python train.py --qk_norm=true --lr=0.0101 --doc_mask=true
Below are experts of layer 6 (counted from 0) of a mixture-of-experts language model. Rows are named router (the router's row for the expert), gate (a neuron's input weights, with its number), up (a neuron's input weights, with its number) and show model dimensions 0-255. Each number is 128 + 32 x the weight over its row's rms, rounded and kept within 0 to 255.
After each expert's rows: a language model's description of what the expert responds to. This comes from a sample of Wikipedia text that the model never trained on.

# expert 15
router [131  59 108 126 199  87 125 124 143 182 124 122  87 147 124 138 160  74  91 123 132 147 126 167 162 165  91 126 151 118  92 155  93 123 131 154  98 109  78  90 134  71 116 108 136 176 144 141 166 121 123  83 146  77 130 133 116 122  83 126 134 105  81 133 113 158  96 188 143  62 129  89 117 136  80 128 101 146 119 155 109 163 139 132 165 146 127 115 155 122 128  98 139  77  92 105  93 116 166 122 198 143 186 113 136  87 146 146 122 140 168  67 152 136 130 138 124  91 181 164 158 158  97  98 111 186 199 160  63 110 131  89 118 126 109  77 194 161 126 110  77  90 167  71 130  81 126 135  94 146 131 122 125 138 133 113 167  50 150 186 170 125 131 159  91 103  89 104 107 119 144  91 106 189 137 117 128 127 105 126 158 130 147 108 157 185  83 116 163  91 114 127  93 152 171 114 108 189 135  77 118 110 192  55 145 146 115 201 139  87 110 142 157 155 108 119  60 103  99 173  97 116  90 130 161  93 176  68 180 143 132  98 160 147 140 103 108 183 133 127 129 119 102 190 161 125  89 174 115  90 111  92 178  98 143  91]
gate1 [156 121 170 106 161 172 169 152  69 165  95 180  78 183 160 132 106 132 163 174 141  96 108  79 110 121 133 114 127 128 195  84 146 100 109 180 159 117 110 112 119 116 119 174 130 115  38 133 104 144 122 171 129 171 115 110 185  92 114  76 154  87 132 144 110 143  79  35 153 158 118 104 135 131 149  84 181 113 127 154 120 104 197 137 181 131 116 163  95 148 151 148 137 123 119 122  66 102 158 119 174  75 113 109  99 132 144 146 145 172  93 176 136  54 152 164  87 135  71 115 186  97 142 193  88 133 143 135 164 133 164 169  91  97 163 137  95 102 155 150 146 111 120 121 119 125 102 152 158 125  73  48 156 119 138  66 152  95 103 108 157  85 142 182  94 165 128 127  63 139 122 136 110 125  98  83  96 163 119 100 129 144 123 142 133 151 149 147  16 175 125 139 175 155 142 121 127 103  89 168 100 133 141 117 109 113 106 161 118 107 120 172 196 135 122 131 155 153 152  98 140 160 126 101 114 120 103 115  79 134 107 118  63  82  97 169 202 143 138 148 138 162 101 160 109 126 101 172 163 149 146 135 140 154 108 101]
up1 [158 108  98 176  55  95 178 153 163  91  99 112 121  45  75 122 117  75  95 107 115 166 126 139 154 121 133 121 151  81  99 160 164 109 145 114 159 120 188 127 119 167 121  93  77 146 130 129 139  92 107  88 156  87 120 124 116 126 157 128 102 195 130 146 123  88 158  94 138 123 170 124 127  51  71 141 110 149 139  70  63  52 152 108 144 179 159 141 158  68 130 113 107 119 106  89 180 145 102  97  75 146 136 134 165  88 119 120 111  82 157 163 100 175 137 108  97 132 201  91 141 153  82 141 171 118  97 119  75 131 119 132  85 158  92 132 153 115 116 105  83 127  98 170 121 103 126  98 105 146 141 161 148  96 113 145  84 141 132 115  55 140 131 111 151 108 141 106 184 114 131 144 237 133 143 119  94 132  74  70 139 126 120 106 141 127 143 127 201 124  83 132 144  99 123 160 144  93 149 165 132 102 124 111 188 111 159  61 140 179 167  74  73 132 207 137  95 130 111 150 141 126 145 149 145 105 158 138 167 154 128 146 177 161 161  63 101 145 181 137 110 150 139  85 103 143 153 115 155  69 150 114 138 147  96 138]
Quantifiers and adjectives

# expert 42
router [109 208  67  67 109 113 180 169 141 107 109 104 149 116 113 100 145 142  89 128 133  98 148 115  87  77 132 159 108  70  65 186 136 168 186 137 126 170 128 110 170 162 109  84 136 154  92 135 124 148 126 132 139 189 137  86 139 160 105 104 118 131 124 117 151 145 139  75  85 164 134 145 171 185 136 104 143 153 168 107 155 148 178 148 130 122  84 114 131 154 160 177 176 183  86 164 109 146 161 129 101 123  94 129 125 166 129 149 144 124  92 196 117  91 130 147 147 163  83 110  95 121  97 182 137 124 130 130 103 174 123 184 132 107  93 109 127 163 108 167 122 131  86 119 142  96 130 158 127 121  97 140 191  58 136 145 171 112  78  92  95 148 132  64 101 105 130  97 138 153 171 122  93 126  69  79 148 137 166 113 139 176  97 191 120  80  64 115 158 105 119 126 101 163  79 114 176 213 177 104 191 113 133 160 131 169 103 173 138 135  90 140 142 110 112 142  78 153  71 143 122  95 148 103  70 171 132  94 129 109 185 106 109 108 130 158 139 162 137 131 121 132  90 185  89 183 112  84 155 116 119 129 193 107  93  71]
gate1 [117 105 139 107 151 107 122 138 141 109  97 151 113 140  98 166  90  84 150  96 116 175 142 115 185  86 120  69 100 128 115 110  98 185 168 179 159 143  91 140 130  56 108 153 188 132 157 116 160 101 127  69 160 160 137  63 198 133 129 144  97 133 115 120 168 161 111 115 110 132 163 189 139 163  61  39 132 147  94 110 146  97 114  95 117 145 112 148 117 132 102 164 173  82 105 108 146  86 146 133 137 128 112 107  95 145 141 103  91 109 118 127 139 162  95 113 142 118 113 140  77 146 115 121 117  81 109 167  89 159 177  70 178 132 173 184 136 150 144 136 134 125 183 166  85  97 130 133 176  82 179 195  84 153 127 155  73 104 125 138 122 172 187 120 147 139 108 112 154  42 181 120 129 149 213  90 171 103 182  97 118 197 155 117 156 137  91 170 129 122 125 164 115 117 164  89 104 138 160  71  62 105 141 108 124 148 168 151 107 166 167 146 102 122 158 118 118 135 111 152 109 164 154 181 145 109 125  79 181 134 148 135 123 144  81 114 134 145  85 171  91  80  92 103 137 188 157 108 143 188 107 151 120 101 146 157]
up1 [192 165 113 167  90 144 136  96  80 132 114 152 164 120 121 175 101 146 145 165 147 106 121 113 126 106 179 185  60 138  86 144 109 174  68 161 144 143 108  95 106  87 140 125 136 134  83 120 135 142 127  46  93 131 130 106 165  97  90 166 166 107 132 117  90 159 139 148 126 127 118 143  81 149  89 112 140 194 133 119 109  95 136 138 178 127  70 151  75 151 130 157 134  79 149  68 143 103 171 119 109 140 128 209 119 144 130 131 106 107 116 177  88 156 116 156 174 111 110  63 104 165 158 161 184 111 116 168 147 135 193 146 129  79 137  74  85 136 104  57 113  86 153 130 107 127 149 119 150  88 158  86 147  73 126 123 117 115  91 180 122 131 141 121 126 125 132  95 102  71 175  89  92 160 138 120 153 109 126 116 116 127 203 123 165 130 123 122  96 105 110 154  41  50 147  79 120 125  84 137 113  75  99 136  71  66 193  88 141 144 100 115 109 182 139  83  72 161 121 139 146 167 164 159 124 113 121 130 198 147 172 149 155  86  82 112 124 157  56 137 111  91 131 107 156 189 129 133 151 123 103 144 125 151 125 136]
Table capitals, abbreviations

# expert 25
router [162 137 127 107 145 104 179  86 121 189 135 127  82 171 142  98 154  98  96 106 119  92 108 117 141 138 122 150 172 140 169 152 120 181 153 112 102 119 190  75 115 115 131  79 177 149 166 137 116 146 139 167 101  75 164 138  42 124  95 141 149 105 150 186 146 104  49 102 108  99 155 117 126 123 156 182 137 116 167  90 150  89  67 160 132 185 146 173 161 128  84  91 110  66 112 159 144 133 169 138  88 126 105  71 155 111  99 138 130 155  91 112 125  70 130 160  56 124 171 120 101  84 107  95 129 150 123  78 165 108 189 109  89 136 121 118 139 152 124 102  70 140 109 117 158 146 154 141 200 157 194 112 152 103 159 110 187  99  86  94 152 150 101 146 118  82  89 157 106  85 124 172 103 148 117 115 102 150  75 166 158 109 142 124 140 148 100  51 175 164 122 123 116 123 152 100 146 109 127 120 123 115 119 165 125  58  88 111 185 195 130 151 120  89 144 133 149 127  59 118 110 117 125 139 104 139 125 107 149 127 109 102 184  83 139 185 155 160 148 143 162 105 119 215  64  68 132 107 146 122 178 117 136 152 111 104]
gate0 [158 184 135  98 170 148 180 103  92 110 111 178 175 171 143 138 166 170  73 164 147 107 114 112 111 166 152 159 121  90 135 113 193  88 128 153 169 105 158 140 170 148  99 111  81 177 128 115 112 161 195  82 143 119 122 167  64 164 171 138  89 132 125 132  99 160 123  81  88 186 110 151  99  66 140 128 109  71 191 151  98  99 163 110 163 167 148 106 136  83 169  79 141 168  91 109 137 100 152 121  72  95 144 156 145  79 113 127  64 113 152 191  90 143 123 107 199 136 156 157 144 107  72 136 141 162 114 144 169  83 106  88 118 116 135 114 109 115 116 148 183 111 166 135 172 164 137 138 114  86 141 167 112 113  44 116 132 173 140 139 126 116 103 128 120 150 124  91 116 106 163  87 163  88 105 106 120 114 166 174  94 144 183 131 167 168 110 123 137 128 165 130 141 144 142 110 117  86 148  93 107 167  91 117  99 161 151 115  65 117 155 104 151  98 120 149 151 199 177 168 150  70  97 106 112 132 129 175  70 170 104  66 182 123 143 149 129 125  98 112  74  88 105 160 104  73  60 117  97 157 148 124 143 171 137 127]
up0 [141 123 142 180 112 137 203 146 117 176 156 209 167 103 162  80 187 128 131 152 171 168  98 121 110 121 104 130 155 146 110 117  93 124  80 188 167 139 108 124  99 121 120 125  79 146 179  86 144 110 158 147 149  96 110 112 165 144 109 131 152 142 164 146 124 105 170 147 130 117 121 117 136 114 153 153  39 126  84 113 139 148 146  80 118 208 167 157 146 104 156  89 180 138 173  93 156 169 105 133 117 196 140 140 115  98 128 154 143 134 106 140 139 129 107 161 117  77 149 124 115 154 167 157 117 112 155  88 151 120 173 120  31 121 139 135 148 164 147 135  90 116 122 136 113 124 124 161 115  82 143 165 120 118 118 161 134 196  90 144 132 149 134 132 126 140 117  54 158 101 147 145 141 125 126 107  55  86 141 157 145 189 131 163 159 165  95 132 145 149 162 212 126 163 104 114  98  58 154  66  97 119  83 108  73  98  67 126 104 141 158 126 136 117 161 114  91 109 112 152  58  90 140 141 148 123 210 124 114 181 175 149 104  57 161 137 107 175  64  80 111 158 139  93  77 136  71 110  87 122 109 149  83 155  93 124]
Proper-name nouns

# expert 45
router [ 93  91 106 116 103  97 171 163 121 169 124 100 101 103 111 106 190 156 158 161 174 136  84  80 105 154 113 133  93 156  90  90  85 145 138 180 148  83 104 126  99 143 136  85 137 166  77 114 108 154 135  94  96 135 225 106 155  83 132 150 180 112 134 124 108  71  98 132  92  84 109 144 128 152 108  96  87 187 107 160  79 106 195 162 139  85 133 126  56 137  69 161 151  62 154  94  93 126 115 103 158 139  72 126 111 131  95 146  95 114 141 178 154  90 146 101 114  94 154 161 171 134 161 167 159 123 152 174  97 101 147 136 110 142 118  98 156 134  89  90  96 119 151 166 140 119 103 102 107 158 154  53 123  59 123 106 155 168  97 202 167 144 108  96 184 115 133 136  91 134  74 109 120  98 112 134 138 130  98 157  88 142 112 106 143 142 120 137 152 123 148 140 166 113 167 129 123 135 119 112 114 152 168 166 131 142 101 210 120 149 126 140 150 114 120 155 167  67 151 170  86 172 143 112 179 150 126 110  94  67 177 148 151 120  86 109  84 140 171 112 123  84 125 150 192 112  88 122 162  84  87  84 209  85 115  87]
gate0 [166 154 126  89 137 125 162 151 120 112  83 141 172 112  76 124 151 218 116  94 105 105 134 103 130 114 141 147  84 121  98 110  51  86 134 124 135 197 145  93  89 112 126 125 124 186 127 111 128 119 122 150 149 119 169  89 112 173  90 129  76 122 131 159 114 147 169 128 127 140 107 196 181 106  67 122 138 125 161 135 233 148 159 129 133  76 171 209 128 109 180  43 126 139 140 117 100 131 142  93 156 148 111 105 109 126 105 110 101 130 156  92 131 125 132  88  79 113 155 146 142 121  82  97 127 131 103 216  73 123 162 111 103 115 125 113 134 151 110 175 179 123 107 103 123 137 115 183 100 105  65 115 100 134 140 134 137 172 147  82 123 157 123 169 150 132  92  63 115 112 111 114 200  62  88  63 134 126 152  87 153 118 148  99 169 147 125 119 132  74 157 173 129 147 151 166 156 152 137 151  98 137  90  94 141 154 149 138 131 145 115 109 214 114 101 106 161 117 114 155 118 141 140 174 113  80 156 160 186 140  85 129 127 136 193  72 184 168 199 122 122  91 117 133 122 147 153 167 159 189 128 169 115 118 128 181]
up0 [122  98 149  67 164 201 160  77 165 119 129 106 144 129 124 100 196 145 111 205 112 144 127 114 172 137 125 184 113 121 136  77 136 148 131 155 130 125 180 141 133 126  97 105 184 149 109 149 112 137 101 196 176 101 194  77 162 125 117 182 134 155 162 154  62 111 156 131 138 144 105 145 165  55  90 139  96 104 172 131 138  95 143 145 112 133 115 136 131 124 126  84 123  83 119 147  76 153 166  82  97 133 160 178 112 140 130  88 144 108 109 181 167  75 131 141  90  66 132 101  90 102  98 103  93 140  66 141 148 101 114 141 147 120 145 140 121 166 132 185 199 147 109  72 129 157 130  96  73 141 120  98 112 128 124 130 133 173 164  71 125 163 126 150 152  34 106 163  91 114 112  60 114  84 151 148  90  82 168 150 122  81 154 126 104 125 129 121 116  90 152 129 150 111 170 153 148 146 133 129 138  99 135  90 109 169  69 184 170 102 141 118 178 146 130 165  73 116 112 129  78 132 180 100  53 115 207 161 179 114 109 114 145 126 114  85 113  95 145 129  85 133 163  96 147 131 133 140 112 143 184 147  91 171 156 178]
Adverbs and verb helpers

# expert 21
router [ 69  72 170 104 137 167 178 176 100 133 138 109 147 164 127 135 153 175 146 128 130  83 110 107 145 160 137 189 100 111 115  98 128 176 126 189 124 100  60 170  77 142 130 121 119 107 112  95 113 147 129 106 150 139 168  98 154 137 156 167  97  88 116 156 166 104  78 133 105 148 159 109 148  74 127 104 118 164 126 146 127 175 161  85  80 185 109 151 119 131 166 146 104 122 102 123 131 128  93 131  95 124 126 157 140  82 129 123 123 108  95 157 185 115  94 101 134 123 131 161 139 186 133 167 152 126  87 188 154  83  95 145 125 131 155 154 134 119 111 118 128 172 169 143 127 138  78 107 191 126 139  82 155 100 121  74 167 144 152 106 197 116  88 101 129  79 179 153  59 147 103 131 110 147  86 155 100 144  84 120  92 110 135  55 110  80  75 156  86 185 146 160 208 114 139 131 145  84  90 183 117 124 116  85 139 148 106 182  53 102 127 133 146 116 180 152 224  71 140 189  50 177 118 175 164 157 124 115 111  80 165 106 142 149 131 122 128 106 140 145 160 111 117 105 125 116  88 147  98 180  93 154 138 106  72 112]
gate18 [ 93 134 147 121 145  93 145 122 145  54 129  93 140 176 125 132  80 133 111  76 103 101  98  82  78 137 107 118 100 143 126 197 124 122 108 112 181 199 115  93 141 108  85 118 155 149  92 103 142 130 110 150 153  65 162 164 140 101 108 106 146 112 114  56 150 154 109 122 136 137 145  98 106 121 146  69 169 136  91 138  72 126 189 189 148 164 133  48  78 113 106 125 135 142 161  95  71 131  60 125 124  72 109 131 115 151 135 137 115 135 136  98  79 120  94  62 186 153 172 162 113 112  92 131 116 112  98 156 134 133 102 118 127  94 146 136  88 111 113 173 130 126 154 117 115 131 146 122 104  99 122 109 188  93 159 130 105 165 161 165 160 149 170  81  94 124 124 121  65 111 111 102 193 125 189 107  40 118 108 108 138 105 106 155 149 167 113 107  96 173 119 136  74 134 147 126 190 117 156 145 147 130  55 125 126  95 108  87 157 122 128 182 112 137  91  45 156 147 144 147 107 114 177  83 128 138 112 135 169 146 121 143 139 163 133 155  90 199 146 133 125 149  26 125  94  53 170  78 144 105 124 174 147 150  87 142]
up18 [ 59 104 153 136 146 131  77 125 137 159 142 110 160 123 131 106 150  89 170  73  62 151 110 170  76 147  89 134 135 123 128  93 135 142 147 152 137 118 159 214 136 104 130 198 154 123 178 122 160 124 105 109 116  91 121 152 124 205  76 151 138 112  97 139 138 124  77 102 103 153 101 129 135 130 162 129  73 147 124 131 123  83  37  88 159 126 146 131 168 117 137 134 113  96 144 116 156 184 117  86 112 112 162 136 156  95 100 159  84 135 137  89 155 145 108  91 141 196 186 167 150 132  85  90 136 117 123 141 156 155  96 147 177 219 124 148 129 111 128 123 129 153 171 137 160  90 123  81 167 101 149 130 102 114 108 144 156 135 103 166  64 157 148 153 162 129 127 205 151 148 137 129  82  76 176  97 102  54  54 118  99 107 183  82 126 170 136 136 163 140 103 133 159 101 167 128 150 105 125 193  81 190  99 161 131 188 148 119 132 190 129 130 165 187 112 185 102 126  87 157 137 158 126 124 181 119 118  99 144 145 166 125 113 140 107 106 135 126 146 145 109 133 167  60  76 167 134  96 156  94  80  95  68 126 158 120]
Pronouns and auxiliary verbs

# expert 11
router [181 138 124  95 117 146 156 166 132 132 119 127  94 148 182 204 113 122 135 118 120  66  89 137  88  94 195 144 133 161 122 161 129 154 161 164 165 198 135 191 141  72  77 135  99 106 148 116 158 143 121 161 114 179 132  96 114 109 137 114 156 148 125 126 115  94 161  98 143 185 116 126 131 159 166  92 105  72 174 150 139 140 104 152 179  76 128 165 111 133 117 117 152 111 103 157  97 113 138 188  96 149 111 127 150 107 153  94 155 114 134 100 164 149 134  84 136  75 114 180 145 145 135 138 198 118 143 140 121 142 190 105 116 110 118 133 160 175  82 179 131 152 139 141 138  81 120 123  85 137  97 162 156  96 139 201 145 156 154 126 116  76 142 116 141 180 197 125 140 112 139 128 148 136  98 152 162 115  99 154 125  94 112  80 120 170 126  99 121  71 166 148  65 102  60 105 171 138 163  94 189 143  73 113 159 149 165 104 121 143  63 138 109 142  73 115 125 155 141 145  96 148 123 143 117  91 169 167  39 137 117 128  75  81 204  69 215 145 125 116  90 110 128 181 145 111 180 116 116  86 164  98 108 194 143 135]
gate2 [142  82 147 128 133  68 131 169 128 199 141  83 100 135 151 132 116  93  92 110 128 165 112  94 180 128 111 185 164  98 184 135 151 142 119 112  77  97 100 106 120 106  79  67 209 126 108 105 145 124  93 135 146 129 208 123 132 141 127 116 171 155 100  97 124 136 176  69 106 107 152 129 129 150 170 128  81  91 145  99 127 115 159  86 120 135  96 102  89 124 148 188  96 145 136 143 170 132 135 173  78 137  99  68 120 152 140 117 154 113 105 182 105 145 180 160 177 182 169 119  78 114 142 157 105 105 156  76  76 122 149  94 139 147 101  86 139  95 164 134 181 106 117 164 124  66  73 139  92 124 164 133  95 125  93 141 141 115 139 105 204  95 143 128 139 106 129 149 177 178  97 137 166 107 162 167 117 126 154  96 136 147  76 167 163 127  59 117  41 157 100 136 146 170  74 151 139 135 144  92 105 128 121 135 109 103 108 129 171 181 114  65 153  99 135 135 117 110 118 142 116 186  93 137 125 136 163 119 185 131 207 161 129 103 147 149  65 133 126 162 106 103 123 165 156 123 175 108 170 165 160 156 129 177 206 170]
up2 [163  77 185 129 109  84  94 172 171 125  88  74 126 113  93 161  79  74 144 133 162 156 151  78 102  99 125 145 137 112 161 155 124 114 123 105  64 192 129 105 101 148  98 150 110 106 143 101  97 126  98 159 188 181 154 126 126 172 128  84 157 173  86 143  78 154 148 106 144 114 132 130 139 143 154 129 105 132 130  86 109 145 156 102  96  90 155 120 105 151 186 119 119 142 132 165 137 144 137 103  17 183 126 119 143 128  92 107 132  65 139 168 147 152 188 152 188 142 117 121  64  60 175 142 146  75 125 109 153 112 134 103 120 141 129 177 148  84 117 150 187  85 183  92 149 166  86 156  91 126  51 105 117  91 122 116 119 180 101 133 126 185 142 126 163 150 166 107 109 207 102 139 168  70 134 144 134  88 155 150 181 164 121 130 168 133  80  98  76 100 119 118 212 181  90  89 107 158 105 149 134 130  98 144 124 123 129 168 152  92 125 101 164 111 146 106 166 154 133 113 131 176 138 117 128  99 139 150 176 151 189 141 147 120 134 135 157  80  90 152 178  76 111  85 161 144 171 165 122 152 126  88 136 137 158 137]
Mid-word name fragments

# expert 17
router [ 59 141 177  96 104 116 117 126 178  98 182 161 101 190 165 161 119 125 154 165 112 146 141 150 149  86 116 127 140 169  98 103 144 146 144  80 157  92 126 126  83 136 165 132  90 112 193 113 148 180  64 151 158 112 111 123 109 180 109 122 116 190 112 113  89 183 180 156 109 123 158 153  98  86 116 114  94  76  75 163 141  85  94 114 207 134  54 145  93  60  83 160 150 132 145 166  84 130 146  72 150  84 119  86 161  58 124 149 149 176 143  88 133 168 176 137 137  98  94 180 166 166 138 166 153 112 140 172 101 100  92 145 148  83  83 132 145  96  85 153 137 139 163 129  35 102  99 127 139 131  80 119 147 138 127 158 108 103 160 145  82 136 164  96 128 123 117 178 124  58 131 124 138 151 115 190 131 119 168 122  73 113 175 150 137  54 118  97 121 118 131 108 131 168 108 107 163  82  88 125 140 103 129 165  82 186 104 110 122 102 111 155  83 169  92 124  85 201 152 129 102 148 157 114 113 147 142 145 148 145 116 120 144 170 151 128 133 116 165 155 128 105  93 152 116 101 132 105 161 103 152 179 147 140 135 185]
gate1 [100  79 144 115 118 151 171  95 118 163  88 126 136 143 170  94 129 195 108 119 153 159 122 143 110 164 134 160 112 116 124 137 175 101 130 154 142 110  46 148  82 169 132 144  93 149 142 130 132 160 138  95  95 120 158 172  75 123 163  78 130 167 123 111 102 137 118 120  97 131 142 128 119 114 132  94  97  85 122  93 102  85 193 100 127 122 123 131 136  91  95 179 139 176  51 127 160 168 105 112 128 143 147 137 100  94 137  93 128 113  40  72 104 155 134 116 108 160  92 131 159  69 125 125  50 139 142  88 155 127 150 121 216 139 113 108 133  85  86 122 101 168 110 180  65 123  98 134 209 162 120 115 140 108 195 111 171 129 121 139 124 102 178 139 104 111 133 196 116  70 117 142 122 124 105  72  93  96 139 134 115  95 120 160  82  94 131 138 139 136 158 136 114 129 171 134 142  72 144 100 170 117 169  53  91 111 101 136 114 113 154 122 142 130 161 117 129 175 120 103  95 130 115 120 155 138 192 143  51 116  75  75 117 178  53 152 158 186 118 182 143  90 187 143 116 114 138 160 139 182 135 130  90 153 220 112]
up1 [ 93 129 135 119  91 173 113 141  88 108 112 176  92 144 133 166 168 140 127  78 131 141 103 127 131 171 107  91 129  63 144 175 155 152 116 187  88  98 113 187 151 130 118 165 117 156 141 119 185 109  99 114  98 136 138 117 138 108  72 150 119 129 103  84 151 172  81 137 132 129 130 101 205 136 140  89  89  86 104  88 131 111 134 123 142 150 125  65  88 121  93 146 127  66 161  71 189 128 124 113 157 156 109 141 165 128  93 129 132 148 100 154 109 174 170 157 154  68 101 103 132 120 123 129  73 174  62 130 122 125 155 159 146 131 162 126 107  96  75 124  70 117 111 131 137 134 110 123 114 122  62 137 123  52 213 139 137 119 108 108 102 138 108 143 144 164  76  68 152 137  78  87 165 145 164  48 161 169  86 141 142  77 126  91 164 132  83  89 111 157  67 180 140 218 136 137  82 183 172 129 136 154 140 167  84 149 165 149  89  80 118 123 138 121 161 126 114 111 169  73 133 162 135 107  87 152 121 139 211 139 135  86 163 142 173 131 193  94 131 110  76 136 135  94 130 129 133 128 167 189 117  92 119 136 147 111]
Suffix ing and ed

# expert 38
router [149 144 120 101 116 143 157 165 151 139  81  92 131 105 134 123 155  80  72 110 103 149 170 143 122 166 152 126 128 139 154 155  82 188 164 105 107 107  83 131 138 152 117  93  55 143 131 135 116 211 151 167  86 122 163  70 100  97 126 112 108 137  71 176 125 195 132 100  83  98  67 101 157 168 130 103 151 120 137 152 196 157 130 150 113 125 119 110 106 121  76  63 121 159 167 158 147  76 134  96  66 140 135  71 201 167  78 168  90 163 108 113 138 135 105 117 109 130  69 160 151 146 157 130 125 140  74 150  95 115 174 162 157 145 127 180 111 149 137 133 112 115 107 138 149 168 115 144 126 131 157 131 184  82 138 136 142 169 176 102 111 100  88 155 155 119 178 115  92 139 150 176 157 116 103 135 138 194 143 143 113 114  62  86 115  81 116 102 193 133  65 199 138 112 147 130 143  62  60 122 173  65  98 149 109 129 127 119 134 155 151  99 112 136 130 109 136 145 170  95  95 116 113 173  87 143 105 157 162 148 133  81  98 125 145 203 145 148 101 117 120  72  81 107  99 168  94  97 164  53 138 102 112 118  97  97]
gate5 [178 111  74 122 158 136 164 110 148 145  93 147 126  89 139 108  69 111 147 143 166 127 113 189 109 168 173 129  96 115 102 178 119 114 155 146 158  99 157 154 160 147 115 201  97 124 178 168 197 109 114 181 130 168 148 143 114 149 139  91 135  43  85  97 101 151 152 189 159 125 138  62 134 108 185 165  95 173 112 166 161 101  97 123  76 117  76 116 178 128 146  92  76 130 170  95 153 164 187 139 102 122 150  98 128 136 162 206  87 106 102 156 108 147 147 111 124 118 144 128 172 131 181  55 112  93  83  38 119 161 134 171 132 139 171 155 148  95 141  94 107  66 129  86 131 101 137  99 126  98 150  98 128 109  81 122  71  94  71  80  98 140  98 117  94 129 145  74 123 145 117 150 138  66  92  89 135  85 105 145 140  82  90 194 135 105 133 140  64  98 117 152 121  62 128 104 139 147  98  81  85 100 128 123 125 112  78 111 111 104 128 128 142 129 155 148 116 104 153 154 166  98 116 126 122 170 100 111 156 102 126 134 129  75 145 156  95 187 110  97  86 147 179 167 100 104 118 166 170 155 125 104  93 130 141 116]
up5 [108 141 190  65 127  85 141 160 134 118  99 123 120 161 138 130 153 108 101  86  46  96 201 106  99 109 118  93 139 135 121  83 170 113 137 122 164 153 144 135 145 169  62 112  95 142 153 105 125 146  92 117 126 138 117 191 168 132  97  75 157 114  95 111 205  82 162  78 197 147 173  80  83 113  80  97 133 135 179 110 102 149 143  75 104  97 109 127  89 152 122 164 104 112 119 178 143 169  90 128 106 112 166  83 148  77 138  76  95 114 175  96 164 153 146 105 112 131 101  95  94 129 129 170  91 103 109 212 175 159 114 125  52 154 139  96 139 158  68 157 148 183 204 159 119 107 123 125  80  90 121 121 119  92 142 119 108  96 137 214  96 130 114 158 146 143 116 129 137  99 118 183 126 109 133 152 102  66 137 146 165 149 143 119  57 123 154 106 120 194 114 120 129 110  65  64 118 122 152 130  99  81 127  99 118 143 136 129 172 128 104 104 136  94 132 146 130 142 135 143 127 142 113  94 129 157 156 114 146 155 100 107 148 140 151 116 191 183 115 139  86 120 119  91 153 170  95 186  98  84 106 191  94 129 175 160]
Arts credits, field words

# expert 31
router [120 158 114 112 160 112 183 113 146 127 147 156 112 116 157  94 156 100 132 121 154  64  98  98 103 150 174 152 141 167  88 129  64 130 110 123 146 153 100  98 100 120 174  79  97 162 100 129  70 160 183 153  96 153 106 149 105  72 116 100 109 137  80 174 128 138 109 113 126 138  65  92 110 132 131 126 142 151 143 133 186  90  76 124 183 148 135 136 144 150 151  90 125 200 182 136 141 115 144 148  94 169 105  97 125 165 113 190  80 103 122 145 159 131 140 110 125 197 109 198  96 140 131 137 178 122  67  96 134 103 141 139 121 161 116 112  68 165 168 110 181  99 121 172 173 160  79 172 143 158 100 151 115  69  99  94 106 165 149 163 123 165 165 151 154  81 163 143 137 113 151 139 107  93 156 163 131 200  99 180 105 179 104 111 133  79 148  52 164  98 189 131 156 156 172 111 130 135  87 156 153  88 119 162 145 116 159 167 123 172 171 105 113 128 140  54 103 158 149 128 146 102 125 105 124 182 126 123 150 100 115 145 124 138 164 185  65 144 121  99 165 150 115  46  89 127 124  44 170 135 139  97 128 120 108  73]
gate0 [139 154 120 157 137 127 140 130 123 138 146 127 165 156  98 186 137 123 172  77 135  93  84 152 136 193 175 138 111  88 102 168  97 139 156 132 103 163 101  59 127 137 137 170 150 145 125  77 119 139 160 128 113 181 108 120 126 164 138  78 138 183 138 139 148 124 123 121 165 122 136 120 116 133 101 145 205 151  73 101 155 180  80 105 175 137 144 178 144 133 219 109  81 168  73  94 120 154 102 104  83  99 101  86  84 115 219 121 122  61  94 139  91  78 145 119 152 138 164 128 143  69 139 152 124 147 136 112  65  98 197  67 150  76 119  96 110 101 154 160 161  97 125 121 145  75 197 172 151 161  80 106 129 115 128 113 131 156 156 140 137 141 110 165 100 104 104  77 119 115 118 106 120 163 123 118 126 109 138 118 107  85 115 123  89 187 104 139 143 153  63 154 137  42 113 109 157 141 168 144 121  75 132 185 217  96 124 141 138 135  99 157 150 179 124  87  91 106 105 112 128 110 185 162  49 143  80 110  62 106 120 106 125 175 127 104 127 133 116 127 156 152 157 137 118  96  95  88 116 160 134 119  98  71 138 113]
up0 [169 117 164 171 143 104 159 134 178 157 200 109 123  86  84 134 117 141 145 136 133 100 110 129  96 123 114 171 144 161  96  98 146 136 198 170  99 135 182 158 138 118 147 195 140 119 144 165 142 128 153 140 145  75 166 118 140 105 132 176 140 120 119 131  94 120 132 144  87 110 115 162  82  93 149 138  92  95 103 120 124 125  78  60 119  84 143 167 132 167 151 101  91 155 109 173 154  89 149  89  75 122 156 112 141  93  94 147 112 152 131 123 166 142 140 154 149 122 140 162 144 104  94  69  69  83 145 139 100  75 157  75 108 138 139 115  69 146  88 151 184 171 127  93 213  88 104 124 108 171 147 180 152 128  79 158  68 171 131 104 156 135  98 191 141 142 195 214  87 112 119 163  86 116 144 111 112 125 115  90 152 169 113  98 154 148 156 114 128  80 141 131 182 149 152 186 146 153 148 169  74 117 128 161 104 139 166 126 144 110 138  80 106  81 130 213 153 159 121 132 117 104  62 145 147  32  99 118 107 111 192 109 159 125 120  94  75 124 141 108 116  99 146  82 115  70 175 125 107 111 157  98 135 100 103 101]
Chemistry and formula tokens